Experts of a small language model.
Size: 9 layers, width 384.
Experts: 48 experts in each of 8 layers, 256 SwiGLU neurons an expert, a softmax router.
Below are experts of layer 4 (counted from 0) of a mixture-of-experts language model. Rows are named router (the router's row for the expert), down (a neuron's output weights, with its number) and show model dimensions 192-239. Each number is 128 + 32 x the weight over its row's rms, rounded and kept within 0 to 255. Numbers have three digits each.
Before each expert's rows: a language model's description of what the expert responds to. This comes from a sample of Wikipedia text that the model never trained on.

# expert 6
It responds to: Math and LaTeX symbols. Symbols and single letters inside LaTeX math and code, such as \, $, ^, ], subscripted variables like y_i, and dollar amounts.
router:094143065140147143061160195072123145153163158090111158166097122156125076125104075134072098118089163083108184142148106125108121129171172113150097
down0:126186128130123102247141127104192157114132181122150150080164124138135117099128103086114102134182097054120120137154100156138152204201123153101154
down1:130146134147165120164164114117146117129180093120135240138133112130153163138142167085051173144120136105139075163196118088103108086143099133181142
down2:169141159139116113100127119143122051129056110132179090093074094110126137067065124206154129076141081146156153125101085133143177146097096153123146
down3:142100128108122132080005150129149140141126172097129146167144171160146123117070120116195124182133163098150119120122054158152145168106165136132145
down4:185111120143140082059133123102125169147066125058150106111135127106083122115137136131184129099197129111149074156120117100093159120104099115089127
down5:074130105131135113121172180130151138109142093132129124153183130113093086169150145110145143096116188139155053123161053157141166079116130177161057
down6:154125113114122137064153178157173194173063141121115082105135144112069155143108158163190124079124196045152135090110096175110105125131137156136100
down7:107104108085134170132105129136076118116150148130146121122151147135083072150151095139132130146141169138107118120118129138063126149117119096129121
down8:117150144082127153092153143112115094116121127082110136135160155096062103201116120073136173099168104134167144174200128099106148054127110130099134
down9:128097123147111169154109162127213164118150102125085187105105089100112100144105107216047106133146108128138060103127103161157169160082061156138167
down10:113115145031115137188091134120196167153115129120151174090146167133135066143126076108108102149153138163170103156160110174157143216101132114075129
down11:080098137165113161080091173173152098049124080133157168084142135189129158135114134116144118118172098115162147118121062081126163180145166138108127
down12:107143147122135137088117126121134114122119153099103120105114173150156143109118133094140107108128153127073080113137090110179122107080091136123108
down13:152095118111103124121167087121146122135119139099134157095232141104116109093098195149130122098103123100135137130078219090146146150123078102159148
down14:147163140117109113127079116123135152114090094089149081140143092122181135112112134137184084234133156128080137128119133145121169152137144152127168
down15:064138120128110124056161186108179130124126154122110121115114122133145077138120117146162102129127131095102055086191140159150028086162163140164128
down16:147144100114123039192111105114094063128117197116111126145072157144124145163042129131131093117113129123101159141139119148137172151129139123112179
down17:104139109121108188255106152073168078156153105131104119136120116112130089132117099125046106141129111131163124172122107102148146103129140149140108
down18:123100135121158143030081141109135114134055142162139075131100067077132147108132164103205105112069076115162101065127126032158114129141174248100151
down19:126068168186151132160134117115118057057132072182111200074139096125164124133096115149091119140137123090089110187129102131137095114147089133127131
down20:133167105107122149200141095135118116118151084126165155152138160182207200067107102105142143147121148114138158080171150126145124162148148135102156
down21:078139118136157177086119114172106096159097101132138083130130105153169123120157101087145088148138175116125148116180149148089099102061132113083076
down22:087152109173068157239149123144150060124137110133184097101046163110114128099110070143046147097088126118130155156130117118127113116134109118132146
down23:136159124119107126129112085136082137159150154150178144116121108053072192175102063170124099145124154115107166145147152111164094092148146144115074
down24:169117129148092106160105098169104131105116052079145218158144164130114093127144189136137130168189157160114099126095144127092114122123130209138133
down25:144117152223091160159167136117064165150118102138194160143178108142172080093132068145113113150162148107127154136171075194181097124116132155215114
down26:167148196133014161204141083144133162133168170090142118096110155106156118104117115107113150081140113132091174150187150189084120103082118159160141
down27:128140109114160065100177157112141180137182141096119154204131114160098141088151120097105102143171135133108120177069188136116073119131132055135084
down28:221139122134120140108110160133154120044123125120138144144116162102126148157123137205093116095109171150137120178108180110108094085146114156154164
down29:175094154165204127115149107181102153067150140117149134074079172150130101158144140130197124137151138136111100144106105092128067114105114134077119
down30:148124101165087144058167221153147113143157093123155069124104118048116114127149186125130101201179128127133131122156118148106102118132114110123080
down31:163166123107089092049125095131183076114090182114150133117142172108188121115137095153146154115117154146170156137134080137141099100090136155111123
down32:174143120141086153154094077160110096121074113094141131132170143139141167127115152118146109138129130088206153086134130157086156152106120150123118
down33:195082162124117133123133133110154131127135131138097129127139136180134137176089162119138117136149080078139114153139082155116085132083130127132138
down34:172157171148092152255121089129165071125094141141096129097163094128179136122114074100005130158130101134121147118142121111154163176124105121093124
down35:117112146061084154076064115148071182180134178057077120129115141108103145172168183112184152153118115144124132129153102158121147117100180141121173
down36:074082086103123110220111158135152147094173042118076108102168139109146160147145172104120143144101151109068127133115148157131104100117102105130130
down37:119134150132171061140139111167177142140194128116101114131150139183111135086158113230142138098095133163152135145097159143125157129164130080074144
down38:106114133106155110000168122143145184118122136108083181104087144132123151160115143106218128119101140062098133176105152138129117095141181126136089
down39:111108113086118160148087135107110094133154130081096116124133130167093085139158101140140113150129114117099099173128169125124114098135108125163136
down40:142110127149130093134118096121061143142142157117098135149092113127145087118115165138107115091120114154122155130101150167112185097153173135142099
down41:129128084131123090173159133126155142132126066146120204126151121180110110110132190141095155144094179114173058141094110156135129150152129138141136
down42:076120119146119155070125134095154171159109074133121111132108164095165112117147131145191103146145140130152154114131107163110173182121104052141143
down43:156100161153154079165081085173111137163122147134122097198096111100101100106089137111112164181091074128096144167131193123149166123101117111044101
down44:157173142150141123183127163144147118089118086126099102108133107149145158148120122128106134141193128151079140112149135129181104091147125080138188
down45:138168082132090150161128100098123134079136140172093163101132151146141079122184100083068141157133115058128154132101128142110172138158105143112125
down46:105156099149158126032144091134116160145117047123136085109120136133147156097186165140203048100087196139051151174123141168109109117176204085111162
down47:120109152153137135108158075112122108125111084096164114133145130163122125131142139118125158091199051077161141072107118119123108137154046112160103
down48:143131167138170139124050091138069112118155186093192076136077113159116129086140122119153168116115111176120116154132151142132149053146137143143182
down49:121169144174138131020087148133117108121131116094145111123121089122122127128093142108154128138126153147109105127127130131097155125086132119167133
down50:160121097167128142104113138164130139141133104151108161126177132090093187086099065130182144161086102139107102137120097160101118167104158155116112
down51:086130133117161134101123116118142171137148141129083081126119084095090147170130167120178125068189180110148069105069154113120126088122110155126100
down52:132122106088093139112081069122146154111086132155146100124150137176086091156136145079128105096110192118124047097113093126163147142063136077080090
down53:112146121149095092022208115147164148116139143170139103090131165114117151145154105153169183081173160083130164133150126155082091131167126218106060
down54:104114152129142119154079147118168121096146099163081140122137139125136160180179094095114164133203081138175046119096124077151141191167121112154136
down55:123125138125124139125102167122109135128074134131141118197121085103134125118135083200123097158112136089121112172136083121170174151112100146171113
down56:158084127118081123058183159202113127179108174143124168093085112200141116093106142119152121098140146108150078121144134163172149155134127057137124
down57:109125143145174144136127124097103141187127141102131104120126170143148135176125100128128140072107098076154155086109145146051160104079145079104090
down58:095147150154116132126133144119153149100116076161111065147163105149116159166135128136114131129179141121105096072124121115181160092101114120165097
down59:122159101112102108222117049082114109163098138137127132132167150081126122134181179137112117183105116148145082115114149129129161157113150119129112
down60:071105139121165146000129185146082182157126094144104164163120121134123119172117148103189105098152140128124093088140130133163130093137143166107114
down61:150160147134074143132156132045114146120132177121127136088101122180098138084109118115109130152115120144148145127195085100172169130109072157164148
down62:128124133107110159171127134141105099174160099061120141143135125149107125128082067084125139091128106079127168162128109102126106130092116134155139
down63:070144161124140135087110152111166123109148118096113070129113116109101069142204104107205142139134179154112125112079132111088159153156122087070088
down64:139158189160122132116171136124144105132115137067230221142131157122103124107122143141167104175109121075126120091104140113083133189103172117111103
down65:093099141087128143117124177128197143113146156083075149132118134105145088136104136158149120123117167077112136125138127116130071142189120137081083
down66:130131195146095113073120084129152134101093117179132185117107098169130124113141133142151132180196140134152148144161137154120109162068156112143111
down67:166103143104163141082095162129068173097166209096164118108076113145142131154143107101169109181113150112119156155202084194141118080153169147176124
down68:150101095170050114093110104128103122131082144132153083160134131165147086087134176151119106124159100136089129081155089134105111159211116098170097
down69:165132118089069096112167160116131165167119127167153146113060144149097097152121138171114158142180105133196013110122100089161090143123119174114158
down70:104177157155166146102121071144110096175107079137134136099096061132086130081158127117184139133130096159191153176135167088149129078172065116171094
down71:111094167115147101039123162132151073148117116131132125104093090131106172098120151108120184134109145058147140112168112109142128177103155135123128
down72:167138159134116114185141102108130123134159165128125143143108110136123116133120107118065162167113138117124194050127118085144084127168139122107121
down73:065124128199147175098226115128090122141106080091190107085057169137143134179137109129121116158115141147188123142080079139108125155108116154130137
down74:123171115142166119123163095167096147149102059100110124154097129103128135092131171103060169061086130142113134123085129106133180168102121089090089
down75:209163143137083145071112079131152137079173088115091134065130126143144139198140085148180095062118071152147140086166103169120147145121108104121106
down76:123151171175146115048101105143076142166180166153133107153097134159115140105127124132126146038169167117161098120088130117145138070168145149194185
down77:111172148168172134153124133119173059130073174127125078127124135095117087104154121104119160144122124141120189144084187145169090053182084149132143
down78:199137138114096094087136092104118130112125146155140182151160132145156121132175106120137105155115104076134146120157092164140124124132096112154157
down79:156207137097116162118121172108111139130121083145098088104151104108132126133150109147168150236122120109081135142050049139108133179122164105140116
down80:153151170164171103119137086107068129183127121182068146137107134176071117093167148102126138089168151145151096112072147104163147082168118161133175
down81:117137150184156181223121055103137109128105161121152154147101122113174155114095054161103121125140184150140138117154106155142121093083094138140056
down82:004141111158145144113149125141104160108136153112130110160073181112112139102128140158131149147101100142166138090149137164138132087146123130127104
down83:071124176172180145181117132180154115132104127111150095099145158086148113126138034130148127186111152104132135108064132103112090169146120138193153
down84:082133172085106171096129083075135122148098082148101075088156137107083128148106126176129112158129146103062131115113109106134132153108110096111141
down85:144086159086148174189080103115173177102170103110152106147108201139141107210063110150105160117160112188086135131130046098122133098160073116126103
down86:149163160085119099134149102112142140098106149161176144067117160115165125155149104152153136097181103150142131141182084105138144073123040105137130
down87:161099122076128209166114143119175129126092168202159138101133092161243056130093112152152119151087170158122154118105133136089084172128085188106116
down88:193157081165117145127099122117087126120144143097106105134128085173106157128088063107158079135109137119119133136142130091159165078135130102096146
down89:150142112121113099225110118205129083111122095130096100137131142094143072141156115113092100142052100147124147147119139135155159084138127185133103
down90:107122137115105149101114171133095154114116174184123116097114068112133145170219127151156140150167173145169122130109141141146138107093127150135176
down91:117115123145096114161122177062152096172100114149140128102142161083138130128164114140173188173082087173087172163142134143180101126124143117136123
down92:172118150100135121136107121155107071150106127127122157165123111127148136110148134167130117114160134117089049128114147128099135136168121118106124
down93:141106132140151135149120123155099143130171119042093117142144119164118124097144121169094120132113134203141161138131120127141153160102136144134143
down94:149107187149126095156131104141118193104112156088193181175135127194169128166162078132150146128148147148163142090138125122112139128146114120114153
down95:141156125139125071160113153160114082160088123148102115127142186125099094132102107071087147123098105126132147139217170109135060074109108166155117
down96:125114143121145111085152195148106131126100111144135091131137152081127151089064129139097091127124155105154106131180136170110142104095148044108122
down97:085155164066130112130141163095102167098110137156211124027063131151134137108212126123157142153122147135157155125150125103149122080126054118156132
down98:081139123098080061158131150133123042155170162069123141146231149138208138136127094118098101163122128141160169093159103114170117133108185142143150
down99:134193106085146106110186114117110157103105067106130098145104125146081136144132106166145123073216118087153084120109081107195213087135116102174196
down100:114146149145130090093184141145112160109159177114156143146098150127131141126156117141127089117131103110112157107161129099098080121149117160116108
down101:042100145143063192175086088128089136146123105117108102142133041175136158148136114145082134073087099140092081128125140175132146094122112188098106
down102:138158143113189097116093135132115228177124137145133081132203070149132127105114223150148107105153152161147200198166115158090118133168118096106107
down103:204113180133148170092137160139142196083191141152115132060120132104117159148182126106128145095138137122148107109173136135094117175125136147089076
down104:109160172088083145178141110110118101119173111168089163148153125118160113086088074141066112172096102135071099130137095134112118172119172157094093
down105:189122143137145101121112130161149155138059141104160126145073100158067141030141139134100137122118153096130145142157121107139121138132154113105169
down106:126122138100121102170097130160175105091110083138137110130137156163152155119076049103144143070127111126162151141120210140098119125110116091178138
down107:215097137172153118128182104125105163129145088116157128104134147179095143170111118177128237048135115082138100066179167092122145174147107138151086
down108:118076131137140123122164131071115090139185109137091132091164170180155143119159130119092170115131146155104199117122145108111118130134134101084152
down109:167135156137124129172157059132137136014116126199113183088077101110139149107154092141121063143104098173132159089108131147160143169081097091134093
down110:123146106182177132146108197129159111093165168070123090122156123122141130077162115126103131183080174137129111115167127125034144160110077158127130
down111:111149188123136118024140063125081202091128137139161145089080118090093163110137073121158134135126110131170158183158156137131129147126099125149120
down112:148141114118101097150125117115070159157130174146142184148150142098147093110083110120083195132084124106055125131120150159125150190157100154111131
down113:137072094113148120067152139107185084131166094147104111092161130063117032160080096134133130121095116145187162135118176107101113193130137131067124
down114:160124086151107134000125163154105136150138170101138127181109128166212115083167133091105090139170173111137102160165153165116142097151097142129151
down115:153135109105090140080158130134098165108126093122116177114099118140112061096064173143137087123143199141175100087133099151131207155149122182046111
down116:148117109149114109015139125102149197145112120110115111115162136097126139157089115118170146058099108147138164085149067135104148123157103157139156
down117:128136133104122138100107147102076134057076139093095120134187128048159099190165143112152143173128165124118090100152132124119124136154125172133100
down118:110130139154102092134171113138180091119125129138094183186132165141156159112104107084107118201119079110159195110143119149146113141116129161101107
down119:108183147150134085067105146130101158161149075110106120160011106113162110090127241130128122153126089176099167155122122115148100099127154124124127
down120:095088142092123142021119183095107171098121124104129138117153180129090162107156172133165156079129145077167099182145135179128119091151122160071103
down121:167144123180203126155114157158133148083157081099078091097174121108117136132156195115100115177123101143153184102151221140111145092133155122126154
down122:156107190155144105053178103152116113126097134114137112125092117165162128129148125177175140156105199118114131163104167180127135113140112110121098
down123:156091182063127151135076144126115109123068172096127161136178151074067125088057124177147143128125095137190105093146073145103153154180121038082172
down124:145087094190141159006156143115083118152116180106133157119076125091137127143187115121176190141114128151151136127157152134178099115059139145101122
down125:107165163141151136219097110161112137147143211177140125147121089118123168102091132165067067149165094130101113099115143115125118179082099125143132
down126:105157121102142096187147092130148174113185091159155031048144147092132125106123139104098183136109093158130101135131105140110183201105123122103144
down127:081129092129156129185109047146170092076127164143120141211106119128128095082136143130098164107205116119096126057100163101120172112157099159128149
down128:132109101080182144144136120113149120137138128136147151146240131155121135172082155093136148131110087094118182089128114068077165168095113124136096
down129:131104117118089099000161114114092136139111138112138143159139127147104110140132188104248129128102147135124147139170130105110128149162161105141097
down130:121134080112104121227169050129068054122140132132109142156205138099153115122150094103061107089156126146150087109180131108107104128168094108092117
down131:109115142154127113182118131104204142134112085139110176128098149094113079152129193133138121132174139118126100162146139126160151085079168120193111
down132:099140106153129158143099137107181129103111096122157142149130096143153144138142172156143116180160135125121146160169111134156038120083072149164159
down133:182092121112134107194172107109105119148147141135176108098134154070106133140123124154070088092054084180112126146160149134163106183110165103163107
down134:129138117166136128048075139114174146154095150165113113174071106184145126114154171121204143110136165146080147132120126147139141135104164171135094
down135:143191151116128101141117078145161122117132158108147129101108099122124134175084129174120115188150098137161178160129094105142159152109096148114070
down136:143116082107152100106135117108136090077109097126161146156172110153048108119155171065100162124108141142076070083104196147134159167095176141120136
down137:130135127147136125044153127093119200090112087115077117101143130142047148154124162105162145141139104108113114118151094127135122147115172101159153
down138:099105091141162173130141137185120112158140171110161093176084150104141129124144113125110105174123151129161135157172115255153090108136140098109114
down139:100131107118152090047160158127082142199117152147157119119134089144153163075110114155154144135092146124167113153121110152107163090119157166134083
down140:083105175125108176061129132161136159124086101166097162111079100157094098165090121088198100159111132137150081176167122112175108101132174131156126
down141:136149132114131133157194135135139141149143101131114167101120186075129151143150118162094143162121133126074090069136148102120082106153089082087105
down142:138156138137111128218100139109113099118118155161131086083118157211143101118131038107097156108092120128129156088148178104174133144159147107140052
down143:140148107176132066176125160088133209095112090141146110165115131148082091123093092115110119157082132174106110143141120090125117103173133157096169
down144:060109126165132078163111121138068145129170193059119158164095135125135102119118124127066124126130125128126201148117121137135191125114116104171136
down145:136128127122125107017097173159142168105081116079118103133080094114124176150157161141186128208171145140168078107149114112197105176130164104162130
down146:074123170104074114153076097091078124154124135183178191081126128134066135120077109179117104048147094068166105124109061120179119154128153164110154
down147:092132109138166134160086097100153129173189127138120178127098109104205117106114111098140170156117167129151147106095167118064147149102157116148132
down148:160139099153100108241144128107077142132144165083092121133149149166170054086137131139130083109125131131136111157133106209103105099170117070076103
down149:099130095141142140191144076112147148123144080126104150118168114090070126147165123086115119107171059165091118132081089117154112139105130077109118
down150:107097139133104124094144189088152125142185184123140110139158132156159132103145153120087129169125124121135087128156122079149079166142106168141128
down151:092160179193145135191176165159153069115168064109113109108092156169141133098068169098136118114104104104090151119151123121137159172057124133103098
down152:131180152131122126110123147174103109102062109056140110146185137134083170141136124142144120121162176133178121125095064133100142109102108159147140
down153:097139108139114133213175133126115158101128026164085116121154114144094128157187135149137144064089117141088130113144147162122165096212124086117095
down154:106133132176136095126101096137143182088205090198112114096114096121141126173127180113134143098143147147112111141100113123081047169164098118125070
down155:082141108103232128138087130172145160119148100117118120038139146141114127137146133121165159100124107147211099140117133103181130165110105148074177
down156:140137148091155134151129132075153111085090103080097127235150154158123076094181076116127128166137162193130146135108158102174152126111079157169122
down157:141165175129215153122058099135099144162160139106160121115121096158164109126160098121172157116136125087141114190178184101117147158118089144129117
down158:138137110138112132154141125113118123181206135228085149121142116084145181114146000170079118107076141133121149079096140064127163113147146128112121
down159:121153131124134011172153098107094132126097108165132131077151060128147129164146211146172128196175096106174144132077121174138169134121190156156134
down160:152126115128123122255126122130126126129148135165109147129132117178129103127137123140041129114131047089121120140132132109160126131113093114111150
down161:099082125081093147255162106139137108080176079158117124061130189108126148142115120091076136169147120149146115145078077178089087156133151129115135
down162:167173156076153130115152140164088133123155109211119150141153136149112115145150115116115097100100193126136154097115166085164120164143131134055119
down163:128102112141114091209125160130121128149191059160103152184126069121111108120145109122118166091099103141127141088144134142031177124122089170151126
down164:101084159114183191091129084125100155155101168103108142189137094192086090195107135093135104106184221141126159104141142129144109130157083140105089
down165:161160106123154121108151125093132135092103055131120136163157168095077122152166079100141145145085150126110156060058162142049144135049166120154140
down166:074235094113123077142153171202095136082103051114094162109106094102086065110154102141156144139111106104088112063125094138132092109116136129067114
down167:167126121098163169168162143091123131132143191141162124175102083166142150090130110130082105192077145056126131096156133149123120081115130123082092
down168:106133144092146174176134137134188098171127150108122140171126152072127189126142116182091130142087053173140149111101171130133113132125092122081100
down169:126123155154136140255105070116191120156146139120156164149128140127146097124105113106061155128079118136110093182164166117166164127139125154157164
down170:173136157087112111081174116129137109113109112137129129118149117158126163127168163087162151121184076079101130133143086145121114172129201142109208
down171:113104089144102163102081139166135140155142130090134100119207143159114089145150140155172140061086148110114085113145134113158124083123122174201110
down172:135140123176137181108109127113079114149116150153103114123132077149102182130109110105072098093106206148098175141153101159193132132169106092123039
down173:129170128118154163195156118123121099123131173108144136146117094147098121147116099145043096143165133130167164092116119101105102097139110129093188
down174:184116129113137123099131128195156145096124099150102128110077148105132127128111166113129083195195098115141095184136143164136117130148070133094179
down175:157160108126096211122066099117120071163153167144139138206131100141141173153103107102173071143139125122099129103165110154134123209117169158120151
down176:208151068131167161133145138049071231178087105165144110108145120171109188154095168146165103098222169113133132180170101174116177133132140130112168
down177:092082156110131140096145150142134143079102178106166136100102149103104129208117169113128088027126139135182111099162103136158117106138102168125120
down178:190130169069113084163083138136168157098148148128154098115107110121122136121133156155156103121083069142167138142160117135155160174179103137132125
down179:162159090119094101161148175107143094129140146128108191161144082113110142132119093138120121145147129151109161089079141162074088128044214123116123
down180:147124100120134133142145109150108107080140116173083112156133181128136186135140143117084095109115097089158072140118093097012125138143183135185187
down181:064134143106154103027105165149144175098146180062094097135084106163106160172102135128160153158153118129165124119189087132101165082133152143150089
down182:166158111090083169058146149130087109117167138137163155127184121136176130100183163115178059117118203082116116107088092128094095176173152095113120
down183:124128143136103123220116148121135087153185164103125082164114165113186133098156114117070164121141068110134069131073147080088093185135120115154166
down184:184119165082097179143085179142127142169100151141124126134108142121094045137140091139135114126146111100120114187190139154174151097099031105133151
down185:123112129126152118204108135133120099188155089137105095123128167113073106146138034135085099137105115126172104162181147169152151076119096126125153
down186:115126103135100149158152129145135117129100105104123061117119077154175148149112110152098096153121169121165110142144168102213124165171137148146138
down187:161162149087156100099145125136135091100141119147115120141069181153117115145128160074141128151094197139184176154125114110121118154169120139139141
down188:112117135133127145156106083104110073133076123099164111137159070107114146088188086053158071176116126139137155116148107174105128120114112167148123
down189:086177101096171129051139147201135219110114147147125167160133095079094140110104167145075100081137152134074126117149107085122107104135117139134127
down190:112134168115152152159194049134126122130142167092176130146107085167109116142149158134116140073167122095165110131147157137180111087139109126140124
down191:132158157171130117142097157153132115099158122103097147190102158145096221095074074105097139108156115127102119151125178074142120096157101157230059
down192:165098156204158157126138130148141096104154171106125096186099059084090091104144127176066066063162128118186127115118199095056095087141099128083150
down193:143137105127158081165199131138123128095137074069091109150140118122110139106158136121060200117131112100114139121101137154148159111166119119119135
down194:159145126149119164148104079064087080204132111162118153156108125062175126175054083095099173101122087126136086123156064127120136127145133149076133
down195:151111109078110149029095196141165126058133133054102061153109152132105161170103213131165106089191194152119114106084132147112143095128165078156138
down196:108127136125102141176121112125095156106103176189120133161146160122130127156123067119078128099168130094102136102108132165117160148142135188106066
down197:161145151109156152165123117112142113103134155157155106176187129126169115092092137117137145190095011106132191139119132105161134161116159187106137
down198:128196150126106162000125146108126114120049170119184171197109110120121116143132134109152177126118164098124116112097178102155207138090060131154115
down199:089147106072178106106140135164110103167099100056125101152157166121158077172094153172178121155141086106070152066094138134078152117083242185124160
down200:131140187053124058176128109055124064165123156146166108068166144174071185149144155190114159110168071079190085101121133118152105140069152174123148
down201:121088114144132134169113130084173154103148121056158128171129142138168158096143115164040107124163140128167137170119137117162105176167087123069126
down202:194156136114130102109113135126119144126100193156076086085121134094120124095146116131135177134157055143144156099186143172068120154142079111117133
down203:108093131132127126114118101164080126155155107125130203144117102073158072164157116181093094123081122104126124127126189118149168128136154130194079
down204:141121175098173177109178102095100118119103131151130105120144084147093126151084158170095101114142107123144111091134137109149131146113213121158126
down205:127116138097137158157135089111174089121112137179126107162144133079143138094132040098119115184109055146091176102158175107155078129145094093141149
down206:118049106195119141041120195096059153146090149108113124104138098171104108110117136141159133104131136150053160124158078168175111108116121149133124
down207:136103178093134170153105165175129177102116123190117120109130101115146173102162117109102110066170120138113153082101118097189190135139080140138108
down208:102159142178073069223132141058125097146180103189108092122158133153129146108101089142110105173077090150116135159125147130129189106126100114146121
down209:122129148131090137071062079103082117153131077129117133126127139147148121148106124136169150138157127114123113165093164076110134125167110122205130
down210:157160071099110128130121167083121128147145116120085103163100118118170083132105145134123223126141145077185077103134113128117146127089127150167141
down211:190139200092160148124140118097126130127152084139084146113162139159161100159137166095126168154146157106104082133126119148089224125119151081130138
down212:109103131138136090110161106152147113180146171114136118119113083141146107091112131149150096153105113184086184177155162151152144086176127122151143
down213:156165182108158148068190165102154100133106131102096154123126075098154130157103181143077160123127106159144113151119161136086109134099169120054130
down214:144156152194151091209141127136127157175114156131108114137129163138078144141188104121091082109067075139058104116101169188133150100130119100088175
down215:085125085098114104087156150116127103196187073092145162088061117121170112150129132071130135143125095114126118106121174115151129085133169120114031
down216:086107093181113116210099120141182054113173093115088135135128190132122129105133127137088094156162147150095136188103113143098111095183123113122109
down217:103126079132122110210087125111169075123121111157114102133118104061129094068130050146068126096074135128188130128106108131160119087182113161124101
down218:115114105134130149099135176140175087113138089171107150052163113170142137084150137113150152097104168048133158145133167118123054163117011173128114
down219:155089124109123166090165130194101144134121131165169094082123140159108172116170067131168087136114157168108101121148094163190111131134153147174172
down220:109123143118137150255156074176132088133135077149139134093127143116220121111072127112052128117143115132146084141138146100121128169145098156099170
down221:156169146095113103087077189158073143100155137102149156137163177070091102142135133127167101109184151128152119141094126159063151145110083125176146
down222:137121106094119111074128121128148118125122127100184090102131135181129138132121116128200104090112152078109097134130126125128129119164069137142079
down223:120152077081094075210087143144147119134159076198117132110225122199150120159128137117081184134192123127145062125108110083138147119130127139141113
down224:096145125135065110153108131178185160129128113141147102134191128085115164097159119159137120142156154208071116122155153099179109116130130086151155
down225:159074075136137133071112149162165110125129167105082146118126165144170129091042129203102134108098134105113105169171153089113146118098163121103110
down226:118144087111108075240098119118113091166133155086116115142155157123098153097146107181062123143136101127124141131130129147084145139119133139159143
down227:130107187067156130178207075082096109142155123166109164153143132086115147151140148132052088164123113129152150110138130130113100224126135095059159
down228:154130045097158152007159158140116161100113129128116130048119065171185087122117121141253177110133179114074115150109166158136072130145145146107081
down229:103155057097150100161100170130123070154114114152168121118136088103112113136162121156131097131105087126168155132088105140105141109159133131160136
down230:133101176126149118240158089092134074094149158134108118184133128137125144145118127143073158077134127168100110094082134109140149189179105124084118
down231:103137105177125127179109109074105112091153128145124169149096157117145178091097047148155083131116057118111170147080126159078157122137102117125112
down232:120032081099181131045185141148105062144133136161132130114192119076137123131079162114148167104118153099152137074165110160131162124142109124091022
down233:201104159162175141124140118094117109144096148088125102143116194139135199148096109124109127146138100151118079139116074116116093098000152145137134
down234:153112092126159096118086144150094074109175157063137127069129134140125117152188160126113101157070172090203141135140115127159179145168096152159133
down235:118115135105102119126115103188117156073074160079196159128127135142134114121132188216125011110135161195123234168141168120133079086150098076095118
down236:105123166113132103255179155134118120164146119101134166140122145116120119137089094127045107124092094141122122135149130143130116138091082127113148
down237:132116137123095158223151122130160125127093115135075148111152158141173127136154138112128161137180122112134080166127137139137136107094159088140143
down238:158122117083118098141088108166127078086084154189145128121141166192102124132135128127138118084141101082114147115114125088153143114147169148118120
down239:159164133153165159073111129157137114147094090088142133077093136113199090133116114141106133151142118152148132143167130131098119100121110139130057
down240:135113088072122089064097146185076144097144108093114128226116143191114173116114163103155112063101122064080109114188096147093119157143171081177174
down241:135059125141083114013115164133156182135114138113105114141113200149138104150083136059138186164143116129147124129117122090078133089111230147172104
down242:113071146125141158094101105068154078170150137121067100129082042109177130167141135115115081162126196133154159137110167114144168161174152165157122
down243:071106141080149107116116134107133142170152082165045113108157136085132125165113149071119164062127126130137062070068197200117150147108155105104119
down244:134119122134104098138188128140100156115108144140149149166123137074155070059119149121091096165153127141142145126109175188115130117162136131109154
down245:170164103093118167173148134105118159143142165112190184076097084148133165127144145214088089119101107044132159100147087098143067079088192127111134
down246:145196144160165135106059133076141097120037143069176119127118164075138108114122094123193104138164126176096112117128153107128145111129146153123101
down247:104161173148158136034074113164126080126065115117144109055098151121084125119113170096194110147116116125191167132109114120113116141131130153115126
down248:134077103136142060065130124086125149139111073164106130120177110153127092154108141144181105133118151095115155137188137143157096131109140119106107
down249:174105101162083118236111097092104103081113078186149130162118100132142106127160120077114115143065113124093109101144114148231138115104095147155127
down250:063138106117160168131191159122093095128152094148150140149129135118134053192097138132118119154125073173156122053115126115156088175116116195111121
down251:154094038081202158198114118130112144081141129146093154145149163144137172112106135085129120106126102095096143103151140156178093149114137146094116
down252:115060154116157138108121097142133113152132208139153090131154130045142117152085110090122156193100143131119073118071145091138113160132154140085107
down253:103125181093131093183134120152108117071152124123125109100162150175166093086158158145116130135123078122105155124144154150189149172111183187095115
down254:178177152204153110090167153156085147108131122094109172122133126173090147117063170139142128080205132075180044136173137113148156128127120179063149
down255:161146167085120144164134075119098124162135112123163148114150108132156172121069159143141065178187132137163085181160114157178115153120097161131161